Experts of a small language model.
Size: 8 layers, width 192, vocabulary 16384.
Below are experts of layer 3 (counted from 0) of a mixture-of-experts language model. Rows are named router (the router's row for the expert), gate (a neuron's input weights, with its number), up (a neuron's input weights, with its number), down (a neuron's output weights, with its number) and show model dimensions 0-191. Each number is 50 + 15 x the weight over its row's rms, rounded and kept within 0 to 99.
Before each expert's rows: "mostly gets" lists some tokens that are sent to it at least half of the time. This comes from a sample of Wikipedia text that the model never trained on.

# expert 3
mostly gets: " the", " a", " was", " is", " his", " an"
router:67 45 26 46 48 45 54 30 53 56 31 46 57 44 61 32 41 30 59 30 64 28 43 58 59 55 54 47 75 51 51 15 64 68 52 42 47 59 50 40 40 28 61 46 67 58 22 23 36 51 45 30 44 60 77 43 34 40 52 65 67 25 32 52 34 44 53 65 13 82 41 62 73 57 79 69 42 15 42 60 23 40 68 56 46 33 60 57 37 49 28 46 36 56 23 44 37 70 15 50 30 29 48 68 38 49 46 56 50 65 66 53 47 52 73 37 62 59 68 36 69 44 60 46 56 65 28 62 39 45 61 56 86 57 60 56 62 93 52 46 43 63 61 41 29 47 54 31 41 70 38 34 62 58 47 70 70 69 54 40 42 39 46 47 56 67 35 44 39 47 42 73 67 42 73 62 52 64 79 43 56 53 71 25 71 43 57 26 59 37 47 73
gate5:54 40 38 19 40 46 33 56 24 38 36 48 68 19 58 65 46 40 44 40 67 54 69 36 55 38 27 47 52 48 24 26 60 43 42 51 64 74 22 55 71 38 69 70 23 47 46 68 27 16 64 39 79 45 33 34 42 47 46 50 56 51 31 88 29 42 82 67 30 85 71 42 45 60 47 43 44 65 34 53 28 42 56 66 55 66 64 71 54 52 44 55 47 94 39 40 64 51 60 49 66 58 61 81 54 51 44 28 38 42 30 44 59 29 63 48 40 49 63 37 42 63 43 51 56 45 39 77 50 65 40 83 61 41 43 50 37 59 33 43 67 56 46 58 64 73 40 29 41 40 29 62 55 30 80 60 47 77 67 50 29 54 65 54 52 56 52 41 24 54 61 53 49 37 69 27 56 47 64 53 65 49 70 26 57 36 63 51 67 47 40 68
up5:65 74 53 34 57 63 54 40 36 55 59 51 59 58 31 09 49 26 60 26 40 23 64 45 82 43 92 59 60 39 67 58 64 44 38 31 42 56 55 17 42 65 48 76 40 32 52 37 54 58 46 66 41 55 52 54 41 31 67 38 27 44 42 39 38 59 42 65 49 75 50 33 21 44 69 34 79 44 64 56 41 70 55 44 78 39 45 38 34 54 38 37 59 57 61 35 67 22 75 35 52 54 44 61 46 65 40 50 52 34 61 17 71 63 57 46 49 26 83 50 48 56 54 41 27 57 29 24 43 52 56 55 64 65 65 33 68 59 56 16 55 31 70 47 57 60 56 54 30 79 47 55 67 41 49 54 62 42 52 67 52 61 70 30 51 39 55 40 59 25 68 49 29 65 43 59 45 35 27 41 27 65 67 73 62 24 70 56 35 47 55 30
down5:43 47 54 42 33 52 60 51 39 62 52 47 41 56 19 56 89 66 58 50 43 48 32 64 59 65 52 31 63 47 37 70 41 52 59 59 24 33 61 76 60 38 36 33 61 76 55 47 51 51 37 62 33 39 49 15 38 48 41 39 57 49 26 49 14 47 47 55 58 49 36 52 61 63 54 41 41 32 67 31 60 43 56 45 52 45 52 51 59 46 60 64 33 31 40 52 08 55 36 48 30 37 54 24 27 50 81 63 43 27 48 57 43 16 42 59 72 58 35 60 70 50 47 35 79 60 43 65 51 59 89 54 49 39 39 84 30 28 51 74 51 66 68 57 26 61 64 46 61 62 55 42 38 50 51 69 73 54 46 64 58 67 50 55 56 72 69 22 71 57 19 43 40 71 73 49 53 75 22 36 47 46 48 25 37 64 31 41 52 79 50 76
gate6:42 35 54 73 49 40 49 64 29 56 63 45 53 36 64 36 26 32 32 42 37 38 34 31 40 52 54 46 45 73 56 70 59 53 43 39 52 57 49 45 30 57 84 18 50 69 59 37 51 42 50 39 47 71 45 32 47 43 22 53 64 13 30 68 44 67 78 22 24 42 23 69 43 50 63 51 28 36 62 51 50 52 65 71 79 43 67 50 65 69 51 47 51 60 46 49 32 65 61 60 44 63 44 43 33 33 40 42 71 51 51 63 63 50 45 86 57 65 46 65 69 45 39 25 55 49 68 51 60 84 68 40 55 41 34 30 86 50 53 50 49 60 38 22 43 89 47 41 74 46 60 20 61 38 55 30 51 49 42 63 90 28 46 43 61 51 89 71 57 44 33 81 71 40 43 45 47 48 60 60 39 63 51 54 38 43 40 60 39 63 40 63
up6:40 63 34 38 59 52 43 26 78 33 51 59 41 64 64 65 21 72 62 53 35 22 40 49 38 55 36 51 61 42 72 35 27 66 51 41 07 30 51 39 45 57 48 42 32 26 46 51 64 59 58 53 70 61 27 56 63 53 34 73 68 60 42 78 56 39 48 62 49 30 59 62 44 71 44 64 60 62 47 63 48 62 45 54 43 36 53 59 67 67 32 18 68 40 61 24 60 60 32 61 50 38 36 75 47 37 48 62 35 51 48 62 23 53 24 67 46 74 41 42 41 40 72 62 69 50 62 70 31 25 15 52 57 40 65 48 51 41 46 76 69 44 66 53 65 55 58 67 27 64 40 52 78 54 60 31 49 42 54 34 49 40 37 49 61 30 42 73 48 35 63 64 51 71 31 67 94 59 44 15 46 52 28 75 59 38 53 53 40 22 69 51
down6:38 50 51 82 60 46 35 46 35 77 53 55 52 46 56 44 58 38 71 75 56 80 49 33 51 57 62 42 42 48 46 54 35 59 59 42 56 38 24 20 53 75 70 19 49 42 43 23 56 43 32 65 43 47 51 53 57 62 52 49 30 41 59 84 51 57 63 14 29 47 67 34 25 78 64 63 27 51 54 38 44 53 48 72 50 60 49 07 59 61 61 56 51 32 56 61 58 37 74 58 59 74 37 04 42 44 62 32 31 55 35 51 49 48 64 61 56 47 50 87 39 52 69 59 59 56 64 66 48 50 53 57 46 53 34 46 53 49 79 44 39 61 27 42 50 66 70 53 79 35 35 43 36 50 56 40 50 37 41 32 65 48 33 47 28 15 63 64 29 53 65 62 50 65 63 26 40 16 42 50 60 66 75 78 32 43 34 58 51 71 46 39
gate7:29 60 16 58 35 33 38 42 62 36 43 55 46 52 36 37 60 42 59 51 62 32 41 80 70 56 52 48 36 46 21 57 36 26 17 50 31 87 55 38 41 46 64 43 86 51 63 52 34 60 52 55 47 13 59 39 31 54 64 13 65 52 50 44 14 66 38 39 53 39 53 61 49 19 87 43 50 74 35 66 50 40 51 60 59 12 42 51 48 58 71 58 31 55 58 68 54 47 50 70 16 47 67 40 43 40 60 62 60 68 69 42 42 63 36 38 40 48 54 43 42 61 51 49 45 67 49 54 34 46 35 18 69 69 39 51 48 64 63 56 39 52 35 49 26 76 46 37 55 50 78 43 57 60 43 55 93 68 39 38 37 54 48 68 59 62 38 54 52 46 57 58 53 63 69 49 57 49 72 73 17 68 62 37 43 68 34 26 55 57 57 56
up7:74 39 45 63 52 28 74 70 30 68 43 48 58 72 24 26 85 11 22 42 71 33 46 30 46 35 77 47 54 33 80 39 32 45 52 43 64 66 46 65 53 39 49 37 53 52 66 67 66 34 60 40 46 24 61 28 52 49 69 49 51 62 52 63 44 60 54 81 55 50 66 70 50 29 77 52 46 55 65 49 44 35 44 62 48 15 62 64 49 47 50 58 34 67 44 48 81 63 63 49 51 42 48 62 59 49 38 41 62 55 74 36 31 61 23 69 49 56 47 28 50 46 44 30 34 34 52 53 66 45 55 56 52 45 65 62 66 44 60 33 48 51 43 47 62 42 26 75 70 76 33 20 47 34 23 48 60 46 59 63 33 58 75 28 52 58 54 21 47 74 33 45 56 31 49 66 29 45 37 43 35 57 36 61 68 43 57 32 26 79 22 45
down7:24 48 49 34 33 37 20 38 54 42 36 20 24 43 44 54 44 47 44 48 59 69 48 40 43 53 49 55 68 37 52 44 53 45 65 22 56 61 40 52 79 39 35 91 34 70 54 20 39 30 50 66 38 51 34 53 57 40 59 48 36 51 76 52 43 44 54 58 50 47 66 62 42 32 33 57 50 27 62 34 55 46 45 73 63 49 42 37 33 51 79 78 62 73 49 59 60 28 74 26 33 30 46 35 93 40 51 41 41 37 63 39 40 49 54 45 33 51 61 59 71 66 43 00 50 33 54 53 46 62 62 46 68 43 59 80 35 73 39 40 75 54 63 84 47 63 31 62 64 44 47 47 66 34 51 29 50 47 52 55 64 63 63 59 43 55 43 72 60 70 40 38 41 56 66 66 34 48 73 80 21 38 54 38 48 35 54 84 62 57 39 60

# expert 1
mostly gets: " time", " Party", " season", " film", " School", " League"
router:73 43 32 48 47 55 39 17 58 79 62 83 44 61 70 53 45 38 39 30 59 51 39 55 58 68 42 12 71 40 49 49 48 25 44 53 42 52 40 22 65 38 50 53 45 77 49 27 62 55 20 32 44 90 44 57 45 53 41 48 57 77 12 56 62 41 63 47 54 60 49 45 44 72 51 70 31 56 42 68 70 54 48 45 59 37 57 38 31 80 28 47 45 68 24 70 76 54 30 67 33 59 21 41 40 48 16 50 84 51 66 50 41 80 61 69 47 36 65 43 50 38 42 71 18 64 48 56 38 31 56 53 88 46 39 47 44 63 64 68 64 52 60 44 35 67 46 25 42 61 41 56 27 48 51 61 45 59 45 59 53 56 37 63 51 52 51 31 07 44 58 43 44 60 39 68 48 72 62 31 45 52 46 51 58 37 36 41 52 50 53 36
gate1:59 65 99 35 41 32 39 48 08 88 55 33 45 35 59 68 39 69 39 42 48 48 45 32 45 63 29 14 66 61 51 55 28 42 39 46 34 29 60 42 76 28 20 28 54 47 64 31 40 41 41 20 67 58 60 47 72 53 61 46 42 54 46 81 62 66 43 54 59 34 63 42 47 52 56 46 39 64 33 64 36 57 51 52 35 65 61 36 50 83 41 25 33 42 51 32 59 81 69 76 37 53 36 36 58 72 55 49 73 81 42 33 38 42 66 37 30 47 62 56 45 51 33 74 53 51 49 71 25 37 37 42 40 70 17 41 50 60 53 55 58 58 42 36 46 47 43 62 41 45 60 45 36 28 44 68 45 53 39 48 54 39 62 57 50 62 41 58 57 56 33 60 68 50 47 63 62 21 65 54 61 47 40 55 60 67 39 49 89 37 63 22
up1:48 48 69 47 44 41 45 27 35 30 51 33 49 58 48 54 46 35 24 40 46 15 34 58 52 53 53 43 59 72 65 43 37 63 75 58 55 82 46 56 75 67 49 59 57 52 25 65 26 63 44 64 37 58 77 55 36 33 38 46 30 65 80 45 25 26 42 63 42 29 84 60 71 69 46 36 39 56 40 42 59 82 58 57 55 77 51 38 25 53 52 25 49 45 81 70 46 43 35 34 36 51 51 49 38 43 80 61 44 31 63 67 42 62 38 43 19 51 35 57 73 38 52 53 63 52 29 49 70 65 41 47 40 42 38 66 34 63 47 43 71 63 52 32 30 60 67 54 73 62 50 43 57 36 73 47 39 48 68 31 21 49 55 39 58 64 35 56 40 28 44 33 47 58 78 42 55 33 83 47 48 50 53 75 39 16 57 43 59 85 27 40
down1:64 60 66 49 38 46 40 57 34 43 62 63 13 53 45 79 56 49 51 61 64 52 32 65 78 66 38 54 55 69 71 45 58 33 33 68 52 67 49 59 46 55 71 26 55 29 39 45 57 32 65 47 59 38 42 64 58 41 54 58 81 62 68 43 44 29 50 39 42 49 50 31 38 75 18 35 39 29 45 39 66 70 56 62 22 55 72 62 60 65 85 51 19 57 41 40 42 16 36 45 68 48 47 53 42 56 47 45 54 29 50 56 38 53 37 79 45 32 51 62 56 02 66 41 53 56 40 70 57 28 40 36 54 68 34 77 16 54 70 63 36 55 84 44 60 24 46 45 52 55 45 47 53 42 57 53 66 58 57 64 28 57 40 31 56 45 36 18 57 64 64 56 75 68 54 49 26 64 60 65 41 62 40 48 65 59 32 20 45 41 20 56
gate2:10 55 50 40 48 68 66 42 41 60 51 57 49 62 40 54 37 45 28 42 51 58 19 51 44 66 56 49 67 62 53 21 51 52 47 70 69 73 24 65 77 60 42 61 54 43 57 57 55 51 67 38 44 58 44 77 60 29 26 57 41 65 36 32 65 37 41 43 39 74 44 64 56 31 28 54 65 48 65 57 66 62 83 71 55 72 58 53 78 35 34 60 31 44 52 63 47 47 37 47 26 40 53 19 37 74 76 15 36 43 65 52 68 50 46 57 36 45 55 27 17 43 60 39 36 41 40 77 28 43 28 82 63 37 13 62 58 54 43 28 43 40 48 27 34 62 26 51 81 55 71 63 25 42 55 65 50 36 64 64 78 53 38 38 62 74 60 52 65 36 34 37 53 59 51 48 54 48 29 64 63 49 48 61 65 54 51 43 29 50 73 42
up2:54 39 75 75 50 68 42 33 81 54 34 69 38 58 58 56 33 47 56 42 63 49 61 36 41 34 40 57 27 51 73 51 74 64 45 31 55 46 83 65 32 46 43 48 48 30 49 45 20 74 47 83 25 46 35 73 56 26 53 56 63 50 39 44 56 53 55 44 41 58 68 49 54 49 75 24 49 23 49 48 95 54 59 49 35 37 56 32 38 55 72 59 46 43 64 42 73 51 58 46 37 37 33 34 54 82 36 63 55 48 55 64 33 42 49 23 52 65 81 59 66 65 17 44 49 65 63 51 37 28 64 52 56 46 41 39 91 51 44 44 54 71 75 59 42 57 22 37 60 51 50 54 41 62 44 38 28 23 40 35 74 40 29 27 36 58 46 64 53 45 41 43 56 51 50 46 83 47 77 40 76 15 57 26 43 33 52 59 52 52 42 55
down2:44 31 34 52 45 49 36 33 58 70 42 67 30 43 48 48 57 37 62 47 75 53 50 42 39 52 59 71 64 64 67 94 34 51 32 64 66 54 38 55 29 60 70 50 58 20 53 34 50 44 51 74 51 54 61 84 43 40 38 69 20 38 49 42 32 47 65 41 46 71 84 83 62 20 39 42 61 70 27 28 56 62 49 36 45 33 64 24 45 59 66 83 55 43 50 66 53 56 38 52 71 24 42 60 61 69 30 39 34 31 65 71 47 35 78 67 51 58 71 63 58 49 34 55 37 65 53 40 27 31 60 72 41 53 39 35 47 43 69 64 55 50 37 37 29 32 22 39 65 46 33 57 29 85 35 49 39 48 46 57 61 63 06 33 62 44 51 50 82 34 40 53 46 53 42 44 42 54 57 64 59 47 74 45 47 43 53 28 58 40 49 55
gate3:61 57 70 41 20 30 48 55 26 43 63 37 73 57 38 47 53 48 36 33 77 52 33 45 47 67 53 40 39 63 64 38 50 47 43 43 57 32 81 39 52 47 48 65 46 47 53 51 62 42 40 17 41 74 75 68 75 43 56 87 59 64 38 27 76 35 66 59 43 53 84 24 60 33 61 48 56 41 61 59 05 51 60 43 26 56 51 40 30 29 56 43 57 40 63 58 45 52 43 46 45 41 41 74 35 46 38 32 75 23 54 12 46 67 42 51 27 45 54 40 53 40 66 62 46 91 47 46 44 53 44 53 94 51 66 37 54 44 51 36 40 55 38 31 60 52 65 33 43 65 13 66 79 47 50 43 32 47 34 42 34 58 70 37 36 41 32 75 59 48 62 44 42 56 53 71 63 24 69 62 48 32 68 54 64 64 46 68 39 49 43 43
up3:64 57 62 37 43 57 42 63 54 61 22 33 73 66 42 58 47 52 67 61 68 41 43 36 27 38 86 51 52 49 46 55 66 41 27 30 56 56 48 63 49 75 46 60 53 54 35 39 61 39 42 42 49 45 47 34 32 40 60 34 56 23 32 70 46 69 71 48 40 55 26 54 39 42 48 58 62 37 44 53 84 68 49 62 49 54 53 20 61 48 51 37 61 31 49 22 47 48 41 48 45 46 93 35 37 23 72 79 53 28 74 82 71 46 51 60 80 44 50 49 57 60 19 41 49 50 60 24 54 49 46 81 24 32 24 70 27 64 78 26 50 21 57 58 46 36 37 70 51 34 47 33 54 57 60 40 66 60 39 37 57 76 42 66 61 55 31 39 40 40 46 45 72 63 44 66 47 62 27 26 59 65 45 54 71 24 61 31 73 56 34 37
down3:45 41 33 41 31 32 26 81 36 26 30 68 35 40 44 42 48 45 53 27 78 65 81 41 45 62 53 44 60 49 51 41 51 41 61 34 59 72 56 43 65 56 57 42 44 24 87 53 57 49 34 54 48 22 39 60 67 46 74 68 48 58 37 47 53 60 58 52 27 60 58 65 52 61 34 32 61 79 45 44 50 34 49 19 48 59 71 30 80 51 52 63 45 73 47 45 47 27 73 42 48 34 48 61 39 32 53 46 77 36 73 28 44 58 59 51 75 65 38 49 44 70 46 64 34 72 46 49 26 45 59 61 77 22 58 26 59 46 70 44 57 40 59 32 31 51 46 59 55 41 30 68 57 71 65 29 43 45 46 49 65 80 43 62 22 57 45 64 42 70 50 38 39 69 46 42 16 48 60 73 49 47 30 20 52 14 71 53 77 46 58 66

# expert 0
mostly gets: "ations", " name", " government", "ation", " city", " game"
router:62 34 60 52 59 37 26 04 48 68 62 64 62 69 65 29 45 45 52 27 67 59 51 80 58 55 44 42 52 52 49 62 36 30 37 50 40 55 32 49 60 41 74 42 53 64 37 01 62 49 50 63 57 78 63 52 34 55 82 20 54 48 48 57 40 60 63 32 53 51 37 42 73 59 60 57 42 34 28 70 65 44 38 71 62 58 68 72 17 50 34 45 58 87 14 55 56 57 38 48 49 55 47 48 46 56 11 40 67 64 57 57 65 61 65 51 32 49 67 40 44 42 26 53 29 46 45 43 55 31 39 42 75 67 52 47 64 68 75 52 39 45 51 49 44 49 48 31 58 18 43 60 38 52 40 62 43 80 47 33 40 64 45 69 35 43 11 41 31 58 48 33 28 68 38 90 58 62 47 49 41 62 50 37 46 57 45 43 76 55 53 56
gate1:61 50 45 32 47 45 56 58 37 40 69 37 30 52 26 45 34 58 49 60 30 31 55 70 48 53 65 16 38 52 32 57 69 55 46 64 45 64 48 56 40 66 37 40 34 74 73 55 77 56 29 87 64 51 51 56 77 33 51 38 40 48 35 51 58 23 52 47 58 53 21 30 41 64 36 32 48 32 61 55 57 37 34 35 58 67 44 43 73 55 50 83 29 85 39 70 67 23 75 43 39 59 59 33 24 26 34 55 59 55 56 52 48 65 72 51 23 36 39 69 54 33 21 14 40 55 60 76 62 66 38 39 62 45 54 74 61 70 73 32 33 36 60 39 66 43 36 50 53 40 66 58 69 55 45 54 68 71 48 53 55 56 53 50 59 17 46 59 80 42 48 57 70 76 46 56 64 49 53 64 51 52 33 39 49 73 73 58 39 48 16 44
up1:52 47 42 34 57 49 19 45 23 44 65 34 41 55 33 38 57 28 61 56 49 61 42 29 27 65 37 57 23 65 38 56 53 25 56 34 67 33 50 51 17 30 48 73 47 55 47 83 63 62 60 40 49 80 65 59 57 85 24 42 33 64 69 39 77 52 50 64 49 42 35 43 38 43 19 44 63 35 62 45 50 30 74 56 51 51 50 64 69 55 48 36 54 62 69 47 64 51 63 43 59 67 68 30 50 55 44 81 40 51 38 53 23 53 43 53 24 51 44 57 62 26 56 50 31 49 33 32 56 29 55 61 30 68 72 79 43 54 54 35 61 64 32 09 43 57 77 46 35 77 55 65 34 49 71 56 49 33 28 73 23 52 44 70 28 76 42 81 45 57 70 63 70 42 54 55 54 65 67 58 50 42 60 38 73 37 45 33 43 55 55 52
down1:74 57 26 55 59 50 26 27 46 66 56 25 38 38 27 31 71 41 44 55 69 56 16 52 25 45 62 75 27 60 37 40 71 39 37 65 44 45 28 74 79 41 75 56 61 63 46 33 63 48 55 73 72 77 75 34 29 17 53 39 34 52 69 50 58 57 57 42 32 46 37 62 43 38 79 28 45 26 64 60 58 39 47 25 30 49 32 66 50 48 43 74 49 52 56 53 60 43 51 44 27 46 64 44 68 49 60 46 52 45 32 42 55 33 59 75 52 67 67 60 54 76 33 55 59 40 58 37 37 36 46 29 72 58 45 50 66 42 49 52 74 37 63 84 12 48 57 38 36 49 48 48 51 53 25 69 47 32 33 53 55 55 24 37 46 57 61 36 47 79 61 69 57 70 46 72 57 55 64 77 72 43 52 68 46 47 23 34 46 36 50 42
gate2:51 73 49 59 40 43 35 19 46 45 52 49 45 64 44 49 33 43 43 40 71 25 74 43 49 72 31 33 46 46 63 53 37 42 49 23 55 22 41 43 70 47 34 63 72 50 42 29 50 52 33 71 55 54 78 36 48 50 40 26 77 63 47 38 82 40 47 36 49 70 72 32 39 24 51 58 38 68 47 73 42 33 36 33 51 52 38 42 30 66 39 65 53 43 43 52 61 56 39 57 65 37 53 39 64 58 48 40 49 33 55 46 72 59 56 29 68 43 14 63 40 68 19 55 49 54 52 38 54 48 54 54 53 63 75 58 79 60 47 51 30 79 45 48 65 27 38 50 27 42 63 72 50 40 38 42 42 65 50 43 47 92 75 74 50 25 49 52 65 47 78 64 56 14 47 41 57 45 29 51 65 62 79 40 60 37 61 63 83 40 09 41
up2:37 43 51 15 70 44 38 48 33 54 60 58 40 56 53 55 54 62 66 45 43 51 38 64 50 42 69 42 52 19 61 35 62 56 40 81 48 52 32 62 42 40 52 35 48 14 72 61 55 88 48 42 44 51 50 63 47 61 60 34 48 56 25 68 66 55 66 33 47 55 51 33 54 65 21 27 50 38 38 45 52 67 41 45 36 60 36 41 17 62 52 40 69 67 58 70 09 21 53 33 51 42 68 44 54 25 57 76 69 49 21 46 45 56 54 47 56 54 72 51 37 58 46 42 41 59 59 64 44 07 35 50 49 59 44 54 71 59 51 56 68 44 39 66 26 43 59 42 59 61 41 34 32 32 68 36 75 20 61 11 59 29 47 88 61 54 61 15 61 54 30 59 43 47 37 68 56 45 72 43 49 35 76 58 49 73 64 46 55 57 37 74
down2:65 84 50 46 43 49 63 06 23 47 65 27 44 31 56 80 56 71 53 39 41 74 11 60 60 32 49 48 83 49 49 64 23 11 52 68 40 63 43 44 49 50 68 38 67 45 47 52 48 43 79 74 73 62 16 45 44 62 76 59 65 54 39 54 57 50 31 56 67 62 65 40 55 45 53 27 19 57 50 67 26 85 43 29 43 36 56 51 41 51 65 24 62 67 39 19 63 34 66 39 33 50 30 30 73 38 32 63 45 57 54 59 54 53 71 54 54 68 55 59 58 52 71 50 34 59 41 32 66 56 34 49 45 32 56 42 30 43 59 57 55 53 63 51 32 47 48 42 52 49 60 38 31 66 42 52 36 70 61 43 45 34 38 40 33 58 69 49 30 67 53 58 44 41 10 37 40 50 61 43 50 60 71 64 40 52 55 66 53 69 47 75
gate3:51 67 39 40 26 33 39 34 36 42 19 50 26 69 53 59 48 45 31 62 43 22 38 49 36 41 46 43 79 51 59 34 63 60 78 64 57 47 54 52 49 34 39 49 55 23 55 66 55 55 55 30 59 64 34 53 43 60 54 69 55 68 44 54 63 64 38 58 27 71 68 40 58 59 49 65 62 15 28 54 59 56 46 37 50 13 48 76 45 73 42 26 22 41 40 36 65 51 35 39 24 60 38 37 48 64 47 37 46 60 85 62 35 34 16 55 57 70 48 36 93 55 63 43 29 44 55 42 63 36 63 57 41 67 37 75 40 32 45 47 63 77 54 44 79 33 60 30 70 81 62 50 45 35 70 35 33 63 54 54 54 84 45 56 48 36 49 52 49 40 38 37 53 51 71 95 56 48 50 57 56 67 48 44 67 47 42 82 57 59 55 43
up3:56 40 33 48 31 62 45 44 50 37 69 31 70 66 66 61 67 36 49 51 52 44 66 45 40 47 25 63 28 65 56 52 27 59 47 30 34 54 41 29 39 17 55 83 50 56 44 40 42 43 41 31 45 47 32 37 48 67 60 54 35 53 66 79 46 50 37 47 26 43 61 62 61 70 29 50 72 72 48 63 65 57 12 43 41 18 32 44 43 54 63 65 36 60 63 64 52 68 59 53 63 20 38 83 52 66 39 71 56 66 39 51 59 41 33 83 56 68 59 44 52 55 47 46 36 48 64 29 86 18 44 45 64 62 26 40 54 39 61 64 43 22 47 48 49 66 57 75 47 56 53 23 62 57 54 73 48 60 62 73 38 80 29 40 43 99 51 46 36 68 46 57 49 55 30 51 70 55 38 56 47 32 44 41 39 53 31 31 60 31 65 24
down3:37 27 64 42 43 49 66 58 43 45 56 34 30 48 47 48 74 37 67 30 36 40 32 58 37 52 37 34 85 56 54 48 50 58 70 67 48 65 67 85 55 54 55 58 29 62 55 41 62 38 33 59 47 06 63 37 48 44 61 24 65 64 58 59 54 52 09 40 55 54 43 51 53 38 24 44 24 29 60 71 81 62 46 47 63 36 34 36 52 53 71 70 51 37 76 39 70 39 47 52 31 42 34 50 65 30 49 65 40 57 74 41 57 75 52 28 42 62 57 49 52 55 65 53 41 34 58 41 49 75 56 68 53 21 40 66 38 44 39 51 36 71 49 66 43 35 54 77 52 40 34 63 63 41 26 30 65 77 55 20 57 56 59 64 54 46 77 45 42 44 70 74 66 92 63 38 39 41 33 45 21 21 44 46 60 68 64 47 39 35 57 33